config.toml
num_hidden_layers = 13
d_expert = 128
router_score = "sigmoid"
routed_scale = 1.73
head_dim = 64
norm = "layernorm"
attn_scale = 0.125
init_std_qkv = 0.0238
init_std_o = 0.00466
init_std_up = 0.0238
beta1 = 0.95
final_lr_fraction = 0.0
max_seq_len = 1024
dataset = "wikipedia_en"
Below are experts of layer 6 (counted from 0) of a mixture-of-experts language model. Rows are named router (the router's row for the expert), up (a neuron's input weights, with its number) and show model dimensions 0-31. Each number is 128 + 32 x the weight over its row's rms, rounded and kept within 0 to 255.
After each expert's rows: a language model's description of what the expert responds to; "gets" lists some tokens that make up at least twice as much of what it gets as of all text. This comes from a sample of Wikipedia text that the model never trained on. Tokens count by the router's weight.

# expert 28
router [135  88 121 164  92  70 110 106 185 134 102 178 186 113 139 135 199 152 155  90 156 172 160 110 109 106 147  56 106 104  65 165]
up0 [106 147 133 136 165 127 165 180 138 102 121 101 144 110 165 157 197 147 133 136 139 116 108 154 119 115  94  57 124  61 184 124]
up1 [162 141 159 121 171 131 117 140 170  89 160  85 141 152 154  78 191 146 162  64 125 114 135 165 135 183 109  72 138 109  99  96]
up2 [113  84 100 119  52 121 133 154 149  90 130 109 169  56 136 133 132 103  88 117  97 107 150 163 122 125 103 127 141 200 151 133]
up3 [103 102 143 178 184 130 124 106 155  97  93 125 147 125 131 145 142 139 158 142  49 164 147  95 126 181 125 158 127  83 109 153]
up4 [183 108 141 127  95 115 151 116  83  99 125 178 116 193  93 149 125 124 133 117 120 158 150 176 153  93 115 145 108 149 138  93]
up5 [115 142 141 105 145 106 131 121 137 166 133 110 101 130 111 141  94 158 105 189 119 100 165 127  96  66 104  71  97 107 168  74]
up6 [ 95 162 182 134 154  92 117 136 128  82 114 185 136  52 101 128 103 183 163 162 182  78 201 128  80 128  92  84 104  73 128 148]
up7 [209  94  89 139 115 121 142 119 131 184 150  85 168 108 119 137 155 164 120 149  72 157 148  86  98 133 150  67 151 113 167 133]
up8 [118 139 166  69 148 109 125 144 184 115  97 129 126 127 119 172  92 144 191 117  78 154 120 133 119  98 146 183  84 215 151 137]
up9 [108 134 129 117 145 135 126 133 172 226  60  91 132 150  84 113 199  93  92 125 126 182 176 139 135  95 139 156 132 188 120 142]
up10 [150 102 135  63  78 121 137  62 193 114 141  87 104 119  82 150 130  88 115 141 100 108 142  63 136 115 128 133 128 168 108  95]
up11 [147  83 109 111 150 143 108  96 149 157 149  93 121 159 147  83 134  67  90 127 154  98  99  98  99 123 141 153 149 137 133 141]
up12 [104 119 111 129 135  56  99  76 196 131 158 119  94 107  99 116 114 138 178 125 182  73 133 128  80  99 112 118 159 130 115 122]
up13 [148 154 110 102 135 110 104 128 191  88  69  64 140 136 176 129 109 230 169 124  91 135 170  75 120 123  96 161 133 159 200 125]
It responds to: Place and list commas
gets: ",", " and", " in", " of", "),", " &"

# expert 8
router [125 155 175 140 107 126 160 143 172 117 134 128 140 103 169 142  73 125 164 170 174 103 122  86 101 107 129 102  68  72 104 106]
up0 [122 122 122 117 179 173 140 115 119 110 137 105 157 149 103 113  65 105 164 135 130 146 162  98 156 161 148 112 114 135 128 106]
up1 [132 115 126 160 115  70 174 154 183 140 117  87 160 142 184 165 117 174 117 114 154 141 125 108 160  49  84 162  80 192  99 161]
up2 [127 111 115 100 147 105 127 110 152 140 229  96 101 167 128 148 163 177 196 122 104 128 151 120 199  96 111 130 128 120 104 127]
up3 [130  95  73 109 142 159 115  92 119 115  96 139 139  79 159  99  67  77 139 208 159 182 143 153 206 173 195 107 114  73 135  92]
up4 [173 105 140 125 149 150 136 103 134 177  60 130 160 168 160  96 159  82  92 173 118 112  78  56 157 113 153 183 118 153 140 122]
up5 [148 132 107 140 109 102  94  82 105 136 207 120 110  62 106 163 104  66 104 133 125 133 148 171 130 121  95 102 167 195 183  93]
up6 [142 138 154 137 136 150  96  71 149 174 123 149 178 142 135 104 133 123 131 129 132 112 127 122  80  98 108  93  77 158 106 168]
up7 [ 91 197 133 190 124 104 159 109 149 129 131 114 144 156  94  64 154 172 177  81  87 151  73 112 114  84 175  94 139 108 127 183]
up8 [101 148 189 102 150  97  90 145 147  85 183 134 144  88 158 153 130 138 148  74 168 127 126 161 147 100 132 186 100 140 245 160]
up9 [143 115 120 197 122 155 184 122 124  88 131 116 119 138 119 178 133 135 109 142 169 137  86 147 152 160 108  78 164 126 109 122]
up10 [134 137 104 158 118  57  53 118 165 116 108  99 145 146 129  94 135 174 125 131 118 144  52 149 102 109 167 166 126  76 146 150]
up11 [ 79 109 128 147 114  62 116 152 111 119 165  94 106 128 119 104 149  90 136 130 129 164  93 127 111  91 120 132 146 175 122 113]
up12 [126  67 151 134  83 121 178  85 206 143  91 143 109  98 141 118 102 188 135  93 135 154 157  77 164 146 130 116 127 119 131 130]
up13 [144 149  84 193 165 115 114 128  97 130 125 116 172  95 119 141 149 153 122 157 111 119 129 102 133 143 143 158 110  55 140 140]
It responds to: Sports results and tables
gets: " |", ";", " at", " —;", " won", "–"

# expert 3
router [ 99 155 177 123 118  97 135 156 121 130 151 120 119  76 113 114 125  63 147 124 116 132 147  58 113  78 188 115 170  69  71 152]
up0 [139 111  67 114 118 127  91  68  95 125  90 179 163 126  50 130 170  92 157 113 199 144  94 140 137 125 120  69 113 129 165 170]
up1 [173  81 147  87 118 134 153 105 123 111 156 130 168 115 110 155 124  49  61 181 128  82 185 139  94 107 192 138 135 145 112 143]
up2 [140 128 146 195 138 100 134 143  80 200 104 116 112 175 169 110 102  97  94 159 124 144  94 107 121 107 169 126 110  88  91  68]
up3 [105 160 112 144 148 117 111 142 110 146 164 137 178  71  89 161 189 136  93 117 148 168 135  93  71 126 128  65 104 193 144 118]
up4 [ 91  98 118 133 113 175 140  96 164 161 116 161 157  80 110 128 174  70 115 101  76 143 149  76  83 128 169 139  87 149 161  96]
up5 [177 112 121 105 156 132 142  98 205 134 105  91  69  96 146 115 174  26 114 166  96 163 124 126 101 141 168 127 141 128 208 132]
up6 [111 157  99  61  91 113 129  86 104 183  85 147  84  98  99 147 115 187  60 135 112 127 137 153 133 169  88  69 137 121 150  70]
up7 [100  95 135 102 119  88 102 148 162 111 158  86 117  57  94 107 102 116 133  92 108 172 127 162  85 153 122  96 176 114  79 130]
up8 [138 126 135 163 111  51 106 122 110 140 135 134 134 106 116 106 106  94 129  92 156  42 112  97 134 135 160  64 158 103 117 160]
up9 [133  89 179 131 159 130 124 110 151 119 146 111 159  80 109  92  92 191  61 146 127 125 113  71 110 163 101 120  99  96 181  98]
up10 [ 44 135 174 156 127  55 163 141 165 144 163 122 117  52 124 148  73 137  87 148  93 119 104 101 139  67 108  92 128 166  87 111]
up11 [179 186 152  95  73 148 114 178 173 200 157 136 166 140 124 159  54 188  72 154 141 182 109  95  88  77 144 169 111 148 120 105]
up12 [104 120 118 130 161 141 144 119  87 141  91 161 142 133  97 135 167 207 178 105 118 132 125 210  96 141  97 135 104 119 142 148]
up13 [122 119 142 100  92 145 115 126 146  89 135 135 141 117 133 146 165 147 147  71 111 147  91 135 154 115 101 124 200 154  88  89]
It responds to: Name-initial capitals
gets: " S", " K", " D", " T", " P", " G"

# expert 23
router [158 195 166 102 157  68  67 120 134 159 106 114 209 135 124 124 173 161 133 175 169 181 121 125  91  98 115  61  87 167 110 154]
up0 [135 141 135 152 130  91  68 194 198 179 135  91 112 126 146 141 186  95  96 162 150 126 110  68  32 143 142 135 128  95 144  98]
up1 [ 92 171 149 163 133 162  80 126 154 227 131  88 114 117  93 154 157 163 149 114 189 118 169 119 141  99 161  95 148 106 101 136]
up2 [131 149 137 157  93 169 136 141  99 139  86 167  98 125 134 126 150 171 120 157 166 118 139 137 177  91 151 183  73 121 139 104]
up3 [117 172 123 136 145 118 107  92 105 183 119  62 192 112 157 121 164 142 149 116 155 116 119  85 131 145 123  99  93 118 184  80]
up4 [148 158 108 145 171 142 147 112 128  85 127 120 152 169 147  47 126 123 131 126 134 226  76 114 162 108 124 114 120 167 139 118]
up5 [168  83 151 131 110 113  82 106 116 167 190 152 131 171 171  78 110 140 108 100 164 163 113  85 112 187 197 210 129 128 169 174]
up6 [ 82 160 145 101 172 109  98 113 176 163 149  96 186  87 109 125 145 152 127 113 142 134 177  81 147 140 148  74 118 143 168 155]
up7 [131 183 119  84 119 139 127 106  98 163 143 146 123 120  69 109 166  89  77 141 119 115  74 136  98 130 153 146 123 111 137 137]
up8 [ 82 166 206 105 134 113 153 145 137 144 141 133 161 100 111 137 120 118 180  78 137 152 206  91 139 134 146 147 166 146 127  53]
up9 [ 87  85 167 149 131 166 137 159 147 122 136 154 137  93 151 154 119 129 157 158  88 137 110 147 103 123 126  93 149 175 123  90]
up10 [ 86 143 151 135 125 184 120 158 179 119 133  66 128 143 194 137 125  99  92 166 142  84 122 131 124 103 142  85 149 155 159 107]
up11 [146 162 110  92 127 109 121 105 139  94 128 124 114 141 185 131 157 115  83  82 164 152 111 126 146 124 142  76 106 117  96 144]
up12 [126  60 172 107 120 115  75  88 127  92 120 100 155 129 127 162 194 175 152 183 112 110  96 126 103 150 174 168 126 107  90 159]
up13 [ 90 156 100  69 108 165 100 166  48 136  77  94 109  96 160  78 193  91 123  83 108 179 127 159 118 145 106 123 102 175 103 138]
It responds to: National/proper adjectives, infobox dashes
gets: "-", " National", " American", " State", " New", " World"

# expert 4
router [134 116 103 119 128 122 156  94 196 162 164 165 115 110 142 168 109 121 152 134 100 108 103 145 107  85 164  63 114 140 113 155]
up0 [105 125 106  91 124  98 135 143 147 156 132 121 134 163 123 137 120 104  88  86 120 182 170 165 129 144 102 106 103 168  60 114]
up1 [ 85 118 128 163 170 152 163 128 108 126 153 127 129 155 118  73 142 172 101  82 117 118 155  88 173 153 163 121 145 167 152  71]
up2 [144 149  82 133 108  85 124 146 125 137 121  79 126 165 144 104 156 120 171  93 153  75 205 147 151 102 142  93 131  92 157 151]
up3 [103 117 128 128  76 155 138  79  72 162 131 122 101 120 121  70 167 121  71 108 119 162  98  80 205 183 164 159 136 136 120 142]
up4 [149 137 135  69 125 138 151 158 140 105 180 158 135 156 103 178 106  95 137 114  83 188 151 144  67 118 175 147 132 106 141 131]
up5 [132 124 210 131 107 125 105 166  94 168 132 100 120 103 141 131 137 111 125 100 134 167 136  86 130 151  89  99  96 116 123 104]
up6 [139  90  62 138 118 127 144  96 154 108 146 102 117 151 104 177 113 151  69 115 119 190 164  77  93 103 139 108 178  88 139 139]
up7 [ 68 107 204 147 106 125 138  94 119 133 117 123 120 106 156 188 127  90 163 106 132 210 154 104 106 146 163 160 118 107 128 128]
up8 [102 125 155 161 136 163 135 101 152  82 144 120 160 134 124 154 111 213 152 146  83 120 160 163 132 143 128  89 131 121 121 144]
up9 [108 121 151 150  93 133 138 141  71 125 102 189 129  99  86 123 160  98 154 151 146 122 153 136  80  89 141  87 118 139 136 150]
up10 [127 138 172 146 151  87 109 111 134 159 110  66 141 176 146 124  95 136 167 105 142 129 152 154  89  57 128 112  54  75 127 143]
up11 [112 193 113 162 135 127 159 144 139 109 101 178 136 183 205 132 104  84  92 165 133 115 132 130  66 111 127 139 178 117 148 144]
up12 [147 139 185 154 164  65  98 120 149 106 131 171 104 161 126 104 127 160  97 190 126 100 112  98 114 151 147 144 165 142 178 104]
up13 [115 168 103 155 119 169 114 145 124 151 152 164 125 149 150 106  93 121  78 131  56 154 132 172 128 153 158 140 127 130 163 207]
It responds to: Table and score separators
gets: " |", ":", ",", "|", " –", "′"

# expert 35
router [100 129 179 135  67 118 115 154 152 128  80 158 157  84 120 113 118 148 108 110 172 162 129  69 118 122 156 133  77 103  71 188]
up0 [134 113 106 172  71 152 108 104 161  72  85 149 132 110 143  99 152 120 137  42 146 216 138  88 153 146 152  98 142 168  76 131]
up1 [186  60 106 114 135  93  87 111 146 102 124  89  64  96 113 130 173  97  89  48 100 126 140 157 141 106 185 126 127  85 161 115]
up2 [154 195 116 116 192 100  82 170 107 134 177 129 119 149  49 173 151 109 130 179 161 112 135 113 173 105 131 154 162 226 139 105]
up3 [128 140 133 157  58 143 121 134 142 176  58 173 142 140 106 127 146 161 113  68 155 102 156 119 145 178 184 102 143 175 162  64]
up4 [151 118  87 179  95 120 175 151 155 124 116 123 219  99 112 118 111 151 145 115  97 101  87 130 110 159 129  80 113 149 120 169]
up5 [130 157 136 166 121 122 131 149 124 113 177 110 106 164 170  81 170 117 160 126 107 131 114 154 139 133  77 125 104 138  84  88]
up6 [ 87  82 108 123 105 122 128 113 107  95 100 149 127 137 135 117 119 167 181  91  88 210 153 122 168 144 148  94  93 117 164  85]
up7 [204 125 165 131 170 157 107 126 157 136 108 126 109 158 128 158 126 151 106  94 134 129  96  80 171 104 135  49 168  93 136 162]
up8 [125  98 110 129 118 133 141 111 122 100 155 122 135 124 157 130 146 109 105 171 105 123 111  91  91 127  74  82 164 102 146 135]
up9 [218 112 104 213 140  90 126 112 112 165  51 140 139 152 111 132  94 190 185  98 120 150 142 171 150 190 112 102 182 125 121 122]
up10 [ 94 106 114  84  79 106  26  85 152 167 134 112 114  94 149 121 136 163 161 123 149  92 168 104 186 139 157 111 141 183  82 177]
up11 [157 151 145 113  82 162 156  84 193 128 142  57 144 128 121 154 168  77  89 138  55 114 171 151 137 132 100 146 160  76  99 169]
up12 [ 76 156 153 135 123  99 157  95 106  77 144 129 117 114 102 118 131 200 145 123 150 171 116 161  76 156 177 128 108 193 157 129]
up13 [132  91 191 140 150 135 178 121 140  54 129  93 131  90  91 119 144 155  99 152  92 125 145 105 131 184 171  72 152 168 108 163]
It responds to: Section breaks and headings
gets: "==", "\n\n", ")\n\n", ";\n\n", " |\n\n", "==="